Experts of a small language model: 16.7M parameters.
Below are experts of layer 3 (counted from 0) of a mixture-of-experts language model. Rows are named router (the router's row for the expert) and show model dimensions 0-159. Each number is 500 + 50 x the weight over its row's rms, rounded and kept within 0 to 999. Numbers have three digits each.
After each expert's rows: "mostly gets" lists some tokens that are sent to it at least half of the time. This comes from a sample of Wikipedia text that the model never trained on.

# expert 64
router:466528539525467464475569456508526455551462552486511445442420481440455554472466443503557526500568423411592515562522449548436528497430428508537460485477537583523477459482518533431603552594480500472594541459469452533551558507535411561531423540524461471473596445549482485534478546547546440417457474425548605433462484492463540498561422401453449572549537561394582543505424547513576429492475459563462491481525498542467515531457584532557523523448454433534496437557429537482468462456575518
mostly gets: "view", "der", "imes", " meet", "less", " public"

# expert 24
router:448540490537477479413519437548387456539480544472546529517500472516519523482459460517509538507480472513474475618492365545443487533445534474631507440495552493531476392529479494409588479556516579425439529457417508585493476522552530487548542468416515477416495463522463469518393631540528446487550551497531484438487536477386506532494544495445517532554609488470561583380428570596435438414558471517512431476505506508470499475445544531524537489459462550504465514532444537427507493528541516
mostly gets: " population", " =\n\n", " died", "Personal", " Location", " medal"

# expert 125
router:469541539531472473479567470500512465555470536457499425460429481439451570476458438483550536507552422407597544551532446549424532487506426503532461465475532592524465450484504524436587554594487502480590545450474459532562561509534435552526430562523464467470596432570475495522474549544545446404429479417539590437460517482461544468575417403455463591552544548398571545497432551510576451483464457555460481494543461547475511543468590525554516520456444425525492438561436512501455470508570521
mostly gets: "iber", " Ros", "in", "is", "-P", "er"

# expert 119
router:474534562522478452475572438503531459548475545478501439459437486434472583480471436486523532500566429414577512541531453539447518488462431518543451465474545587517475439488507518441595557572440528476586539452465453517551566510523417554527417558521461471481594432541468488535473541540540432409398472405606581430449492489442547502547420417439448570553540557408577539496427547510594433488467461550478475490536507553465509550476572521544522519441456440530484450563429543505448464528541516
mostly gets: "arm", "per", "eng", " Old", "rol", "un"

# expert 74
router:468535553532470473490572453509523456544474539476501417474430476440455577462457446480562533501533425418610532549539438543432536494476450513549479458490550614517463460490517533459601559571438523467573529444462458507559561513524426535524438563524475471478600442558463486528478540545527438411423481422549582433460500490453598530582440411432459563548558555389563534470433548514569436476482495560457489491538486543473491567458577534554510525435452440533491460576430538486475469479563515
mostly gets: "j", " bel", " Born", " influ", "ä", " tw"

# expert 99
router:467527535522481463463558458497513469547448543486503441451414484454465565456460452472585525520569416417590540552524450549437545481455425478539460466502566591515467440505511533451615564597450503462587550455482439497553554519529433535528442551499467460490590437544473473527477537557538441411441480416571591442473515490461554470577464427441460567548539567415580523469427544507566403491467457560474502482542465541468497583472588570546514508450457462517489450562442527465451454475565523
mostly gets: " feat", " pres", " show", "ict", "ival", " hous"

# expert 66
router:477542549518464487461557476503538454547473541465510413463425482437447571459467440481519519528544422419587530548529446548456535473484433507539465463495550598527453440499508537442607536596462505472594537471460443530550553511525407549530430566503461477469601436575460509526466547546540438415444475454562597435481499484457552489568445408455454576546538570400579533505439554512601435485478470560467478492534466530468509536459590551560511509425453436521482433573445527493455461492560519
mostly gets: "ff", " cons", " rem", " exp", "ons", "alth"

# expert 87
router:461526551527472482457564471505507461546478548497501438456428492453454570483462433493586525538566415410599520550529448547433536483452446483534481472476547585518461453495506527438609570595480502474594529463465459501559557514523420553525434551509459463471584440553458502526481543548541441414434485425573588427467489491450566484576426405443439569552547558405587531486421541525568428499472458559462482499536452551466506564474586535556509526468461464518485426567451526488454458501562517
mostly gets: " O", "ule", "of", "ough", "ove", "-st"

# expert 98
router:464545531518463457493560451498506457554470547466491415463439492431454572468468433502538539533563423403612538538531445548435530489436439505545452474495545582518470442500501512453614554599446517467585532447470462495555560514517427549541439563522463468472587446556460485522475549544540436413444473397578597435469486487449568470564412416454457572555540551415585539486428540519553438477491490557464470483517461554476497548466572513552520511462463448529487443570443534496454460498568520
mostly gets: "ly", "gr", "mer", "red", "yn", "ily"

# expert 122
router:463532546547471468474574436496517458545465566491493415467434495455436554464464439488537513505539426408598534541532462549430535493485418518546465478517517596526483471499513552428592548588466516474598523483463469512549560499525421537541413543531464452483586437544467481535482537542550447417426466440574578443465524482455559555581448408470451568554550555404559522494431552522570423470486469567446491482531454563471501549462587521580506514431455447526484461572410531506440468522583522
mostly gets: " Am", " dep", "erm", "oci", " el", " commun"

# expert 82
router:476540546520478488461564425503511459571475547497489424466435493477449561475462439516498518509579423419603537548534433556461529471500452530542464468493557584534470442512505521435591564583464496470585531442475468493553574514517426558542400529524461477475609441531469508513476536528514446416401483430555598446477468497448502512621440430437460579559532559422581528475439545520541425479487446568445482478512495562460500540456593503552514529414460445519483427570435515504461452453566529
mostly gets: " cl", "els", " Har", "ters", " David", " Sch"

# expert 120
router:469548548531468439479540444497514470555469552485516433452424472462442564454461451476551527467579417411594533546534435546439537471472431487548479469493508577533487485478506520447611552584484502479590536476471456519555559519533428549525422529524466451460592437560466498533483545545543441407423477446557594415467490497466557533600420395466454582563553549405560537473423559510583431472476472562452483485530477523464498568462575527548519523454454461532485437567450541499464466530566528
mostly gets: " acc", " or", " ob", " int", " cap", " am"

# expert 115
router:472526556533485476460579457507533456559462552492511435476421482468459575476461438487570529480554416418583537556528447541432527466470421497545467477503547589532471461503513538446604544577474513468583536449476457514558566522529426543519423560517465457476597432556461479531481541537528445412432483427583590428455494473454561482552419406451468570546552559409580525483418542509572423487489466556477488487550463565467515534463587537554524527441454454525499440568431532500452454516575518
mostly gets: "erm", "stit", "ensus", "chool", "ferred", " cent"

# expert 68
router:473538534523455460469580464492519453554470547463502434443449497458454579475455425503537528478557420425575515549542455547457535499448432514528453453491530589513475444493511525441605562578489510476582530461460445511547573523534418557533419559528465450467584435550457491535474558541531447415444472437543592439468511475460558510595421406447458576574547553401568532490428536512583434478464439554481496472545455559472497537457583524563523505453453446515491443580426538465457470487576517
mostly gets: " e", " pl", "ü", " inst", "aint", " appro"

# expert 85
router:460544527516471473463567458500512462559475561472499427442449502443459579469468432480549522483551417424578536546534440534449527495458454517532474477481499591531465448486497539441598591608463531481579545459466461504559560521523424536527420555512466478480593448563477467530472552558552441394406478417574570434470531481453558487586399393446465566548538533414580529474433541515578441475505447561470487485537474568461514541463571516558515509444456429515490437563438517502453458513542519
mostly gets: "ix", "itz", "ied", "ock", "ich", "old"

# expert 79
router:469538552515468492473573464509521456561466563504511433447430480470443572470473438495537513480562429422573536537534438546444532474472434503524472465502552596526463462484491531458593555593474504469596539460479462513563572524529426560529433543533467476453579447559479500541479538543535433406433468439549600428473497475460532503586440401444453586561541569415578514493425563520593422485462465554462476496552446549461512546451600535562517506446449445526493448572430536503451460481574513
mostly gets: " most", " un", " Ne", " Je", " ne", "-b"

# expert 102
router:466533556524483459468561428510502459553468543486504428448447485443453575472469435492548530533559414412594536545539456553449529483463440515533469463501527584522468455499506529438591559582457507475596542458479450518554568513508414547534437562502461486474596429547459477535472532538535461416438471428583589443444489494450538515598418394439445577552549552404575544481431554503569446495473464562447469492526487548471506541468573535553528539452450447522492437581434529492451461506579522
mostly gets: " Dr", "è", " For", "oun", "ax", "An"

# expert 81
router:476550546520473469475563447498519459570465554493498418477437481434458567465467440475518521479584388416552529564529454543456519499473430506545462470497532593522467449511494534455586550582443506485580538489475460514555559498526429551526421543517463458485585448559471497538473537547545440408423465446523581418458504500471499471574402397452459575560546570410584521512426554530618445499479442564468508482545456542463487529446584523562513499434447437519495439566424529449460466495568526
mostly gets: "ul", "up", "lement", " part", " cent", " Pal"

# expert 22
router:492507531604467483445450542470494512521519554518543416441452474492442520417502446489488521422555454503529533538483434530472557470568463512504440522470506491603508534432465506499518518549492523443510490522526502605572595552523503511494506559471445442455554467560544553496480538621508431366419446469600489347476457480477452540479421501522454490544496569468509513523549589551435425488489414553456475490587470475498554531439520526574644520474500498471359466516438516422459515433523513
mostly gets: " system", " process", " gen", " elect", " will", " fact"

# expert 110
router:485546530512508522502500502510537446552473552470497499438386413410397585438475503454572516588518417453558560534547492538402643465423409421536473486440489554501492513546521557515497542581495488465641538472498424504513521481520394608509446464500483536508605481555512506476503509505527475463468507437537512465487446450489507529493452404521469503526495547354547529435552461507524455437501458610482459490536466487499515587477642494542529536429454478459493471583467506524493471500512503
mostly gets: " JPL", " ·", " −", "|---|---|---|---", " %", " ."

# expert 111
router:470546563517476477468564482499513455553474546466493423466435482460460577460465448484551515503564422395573545543533449549445525466491423489548461466493574598530462443497506524448600543592505501476586541457466453504565568508536417546535433563524465468487584436565472503528475548536524449403410477441553591434471479478463545482587434410443467590560546550396587533497431569516572430486471468546465489491538470525463516549462584545567519519451465459530493445572429538483469467530566515
mostly gets: "ial", "my", "ious", "ary", "ological", " Th"

# expert 67
router:499516505526464449472528523587471499505474605426437483488477494431484508488514514430479520548472493403470513532501440563413482448485499513534473449504424562569489424487533525527582494583405488438484483499453406578544608506531486482507513493487510486469586465496519538501482514627560481362472500411545580431417491493452546526518547438471533565530565515482515565399523604467537488422501404506489518479495554524430519397502561473580532542438508555601492489509438537458441412530583571
mostly gets: "==\n", "    ", " ==\n", "See", "==\n\n", " ==\n\n"

# expert 105
router:471533555517464458461559444498522459541485543492499432445422482463438560461454430481533533508549422422601544550543438553435541499446437488536482480484551588525469454487512535452591560591464495480592552456473460510568564516524429554532421530520462468452571437550487499524473531538527461410426457428558588429446489489443542512588442400454454591551544561405580535496405555514565440472484472580468483484529465560463511530471588562545506515448451435523501458567449539492451458517577519
mostly gets: " that", " former", " same", "sp", " previous", " Pet"

# expert 83
router:463542532522477479478564478502490456554465540520521414451430475459447577469466433472543528497553419408608551559530447550436532473472420499536468470503555584514474452501513531449600541584476492485584533461481449499556552517530437537515431559525460449468595419566466484519479550542533446405435498423569582419459466475469535498533420404445474577551546551391586536489411546501539430470459485565470492498528453549469522553469589534552518521429454455527489433576443530499454479537583525
mostly gets: " ship", "leg", "ig", "eg", " deb", "hip"

# expert 71
router:498505538534427522407516492552540484477492551470458539449423478448420546510466410404533531475511491409497501582622493515408514481414517496507488441555496541529476457558497519518582515566483552463634529549511442630504604538502507567495520600517456462391569474483498483421475506524538503449477504419548603427452492459477550520565487430392380525523516497470553557554502543507463462444503450538449516412591547488456520444416545464509518540462500470507496460523427509480457494494533572
mostly gets: ".", ".\n\n", ".\n", "==\n", ").", "===\n"

# expert 69
router:478532532529480459476564462501516458543468552499511449482408480448464573470472447490563521496544418414580540554523454548440535479483428498537459476502538590519472449507516525424607566588486513470582538437468465512560556504523416563533409568524458460472594432566451488531482538545528447403421477426599586433469511489451541498562405418446450577565549546403570524479421551514554438480477459553464487489535474557464501568476576531561517517459457452521492427568436539493459464504566529
mostly gets: "ene", "ate", "ide", "ote", "ined", "ave"

# expert 70
router:472539533534469474476567426492526456552471554487517427451423491436440564478472450477565531507564415427571547545520449541440531491479428489535463472489541592533472451495517526412560555589461507467601529464481445506557564496525431540522414557524463464470603422551457494536471546536555455417439477448538600424466488481460507488578441405443419564559540556409585528489440544506546426487450477563468484494525444545474497559457590542564522528468449415520496431573427520478452468489568524
mostly gets: " October", " November", " September", " March", " resp", " February"

# expert 95
router:472535535529487467465570466487500457555460557466493422457435470450450574469467442474559525465547415410556541551532446551444529476488434531534459462511552599519468440491509537441600543591461510476577533464460458519548565505518428548533427560519467463471586437558468498531472543545524440401427478416556597440472492485442566458565429414453464565554550558407586537496423549509581436479464471555462502480528463534467511562452589531559515532431453454517486446572429538469469447513571522
mostly gets: "ong", "Y", "ary", " short", "iding", "K"

# expert 65
router:472540531533478458483578459514524456551466560470486432476435481440451574467468443486556521503553429406559532563538445549443535485451425522533470470480534591527468449504514543447620555582467515480586536458466452518565565522527433541539420554519472467471594438561467498521481560551536456406442462412575594443473513473457551500588418410448463570548539559424587539500431532511590430500481463558468495492520440570478516550463583525561517521451455456517501439564449535486456463483583514
mostly gets: " a", " often", "ately", " make", "ively", " also"

# expert 116
router:472537537516471470473569480494532461545465547485497434461427484432447571477456436493510532470539422423606524551538436544459529473490418509546471478493537597526468444499513520454608547589471512479592541457466460508556559504511422547533422555528461463479572434564480497519465550542536450409399474425612582448471522485466546489609430415437445574544537553419580529498397544520556445487476476554474480481533483571472502567468570549555520538444450457524479438565428528464460459495561531
mostly gets: "ok", " San", "lin", "lo", " incre", "ached"

# expert 114
router:470528552532477457457556484494497455541469549490504445446424487452466573470470440495556524502547417428574527564524454561437534456480439507548462461479548590519456458479505542446607563587458509470592528430467458521554558524524423547510431573518459455470595432569463492516477548530541444424428472420566588439463513490444575485572434405452468569539550550392585529472418550509563409497480440558455468487539461545471495569457580528560519528451458453514486452559440534503461466500563521
mostly gets: "adio", "ville", " You", "-d", "ette", " del"

# expert 106
router:465531529530456495475565470492509457554457542519526421461446478454466576466456445496568532488557409419576529564536447552462523509446441495531463475498574583516468457492510533432625553584492510462596552468471474504552554507523433545540426542534458472464606439554454479527484547554535455407467471440614587441480493489477532490618414414445450565564534548398566526495428540531562448489492461562463484495502487585471500532471585543561505523471465451534473426580428529505459454507573521
mostly gets: " named", "ugg", "On", "ording", "===\n\n", " tit"

# expert 93
router:461537537521476479490568441511523463548465555465518425455436495449451562452459444478528525496574419416587530550530449545433521504476420520526463466522525595527458460500511541435592546604469505481572544454454454518558565507511422540525428554530461463467575429565461481531478539551551455417415475420564594433454501491457585516564441406446462581549545556415579547492423543510588440476466468563459487479533451542459502542466584526560535528442442439525497447568444532489445460499543521
mostly gets: "aj", " Am", "q", " am", " dem", "-s"

# expert 86
router:469547551532467465479554444491514460545475557461502426458442490437457573468467441489550533491560420404600518536539440541448524480475429501550471477507534582526472439498503531454606554594476498476585524452458465517553563519517426551536416558533464467477584430560471491531484553553545451415428480421559584435475505486454525497584411399454449572548548550401585536488425539517566445491472454565466493495547476556466501549459584536556514536424451436531475436561450534476455465503570522
mostly gets: "tern", "pl", "rol", "ron", " Nov", " p"

# expert 84
router:462538534522462477467570458506520461538469547471513428458443489439459572466460439505543534534547426415590525553535442549441514475484421497533479464530538586520447449478511542429607545593458503486600540431466459517552565519517421552523441559512458468467597429566464503521485535533539454408431473444552580423459504481466556505569421403441446574553542559398574528483430553515567427476456476562449489501531450548481517541461591538557517526458460451525492442574433533484456459490582516
mostly gets: " let", "use", "ala", "u", "h", "ta"

# expert 92
router:475546521519474452476564465505488455549484545487502441447422478434447585477469445492553523523562419421565533565524440553459526470462431508542457486481504580525465456484509517447606555592463498480586526473472458512551565526518427567528417565514470467479584437534460480526483562541539444399429479421559594437478525487451577511569438405444450575569546555401568536491420550518566431494496438561459493481537464545476505569454594510552519531458443436516490448563420536450466460500572514
mostly gets: " De", " Me", " Ne", " te", " ne", " live"

# expert 101
router:471531545523470489480571456498504463554467553469524419466436482447459560460463441493538531496576437408603521535527457558463513475495422520536471470507507596518471446505505538435593557594484514482581533467464459526557571496528436551525435551539462472474602422556455499518477545541544464413422471433583589437459511482449522508587422412447444574558532553384576528494419564521551421469475470564457487488534471558474497537460586540552517517445454426523495436572437523474447470454565530
mostly gets: " y", " San", " H", " Dav", " dam", ":"

# expert 90
router:463547523527472469475551436508512457554461547485506449439431492435452574454475441476527525515541421426596536547524446546437517496481443526527459467510535592536454463482509537447603555593484506489580521458473457498556567506545422550537459549521464465463593422569463494527485543551533450399422473434592612441474510483469557510601429394456458585551542562405562543460434547512543436477493483570468497489545466545464509513460586523553521533436453445522478433583429525501450449503562533
mostly gets: "ant", " Frank", " Dev", "ipp", " David", "off"

# expert 127
router:473548531532473466487556478495503454551473554481509425457432482448460574469450420482550533488555414418594546563532447533436536486457431477541478477501554584512465456495511526440599560588461493468582530446470442506562562516525429547530449570535470455453596442541460471527477555527543446413446468439572587434461501485467539484587424406446448580564544563386576532494413550515559436491470461561472499481538457544467499559468579540557518517439454452531485447575435533480457471482558524
mostly gets: "N", "ated", "ired", " named", "ched", "ld"

# expert 107
router:482532565516461462472566453489491465545463536512505431482433487471463574470456422484553535474567415415633545563530438554428541489460428479539474462498559596530452475472504509457592543582503499471587534449485461523558566520533414539531443537537463459476565425542460463553479539539523456426406483439570618447477505490456561498555422419465463579575556556432558538506423541509539438477484463556457501511539427545471507549483600539553511532446469437529492457574464530468433472462589534
mostly gets: " it", " against", " As", " And", " X", " Q"

# expert 72
router:474536554515453470475582456493523459553477549504519423447438482447458563471457444490561519475554410416598532562539446544443522481465447503544469476494547598519439460496515531448584551589472506485589556466475460508555574530529429555514428561524463464481606430563455495524486546538532439403442470425538584448466501489453524475585435412450456584557539566411581539462417548523581434485486468558467479496523472548469501586471578534548511534426458447531487470566438524479446456489575513
mostly gets: "ers", "k", "ians", "ics", "ik", "ents"

# expert 73
router:511572544573498484427531491578408421617494524440485518522530500502480529491504431476559498526505516492483465566512434568437463435495489500634498364477509539493501454512491518423535484541551580473497486402400487514469535480510490525483514513303544510427529473471483488532410594565530476490505567505480494449482517495421488580442548474462525556473567495450582625461484525499541418380502375549501468475498578495446502491498560528539524487494456557506473521499410485476517459511576490
mostly gets: "°W", " medal", " Coordinates", "°E", " Preceded", " JPL"

# expert 94
router:476530552509471468474571469490506460564468564514518428478424471451450561478460443484557525528542408433564554556520452548434533493453423519530455471510569599526449437486500543431590549572458498475588537465482467484538557507536417575527401581498468477480604430561474479534488528545544443414441473430584574427459481478447555475557425415462458577561549558410564534483436537509574425488498499552457497492539482547478502584455585511559515549446461436528486438570430539495467459514551513
mostly gets: "ence", "ection", "ission", "ion", "ine", "ire"

# expert 121
router:476531524516473474477572475510519464556476545490529428461453480441440588480463419488549524527567421423570529559529446553444520494470422533539465475485534585518472461503517520431618563590481503481593541467465465512552559527536429552534423574528459472475593428560461478527476549543539442417433487428614589433488510475465528481542398413436458569547551558415577535509423563504549445491489459555469471472545465549461506524456582528563524524457461432526487448580431543481461468479574534
mostly gets: " Del", "rid", " del", "ained", "day", " Me"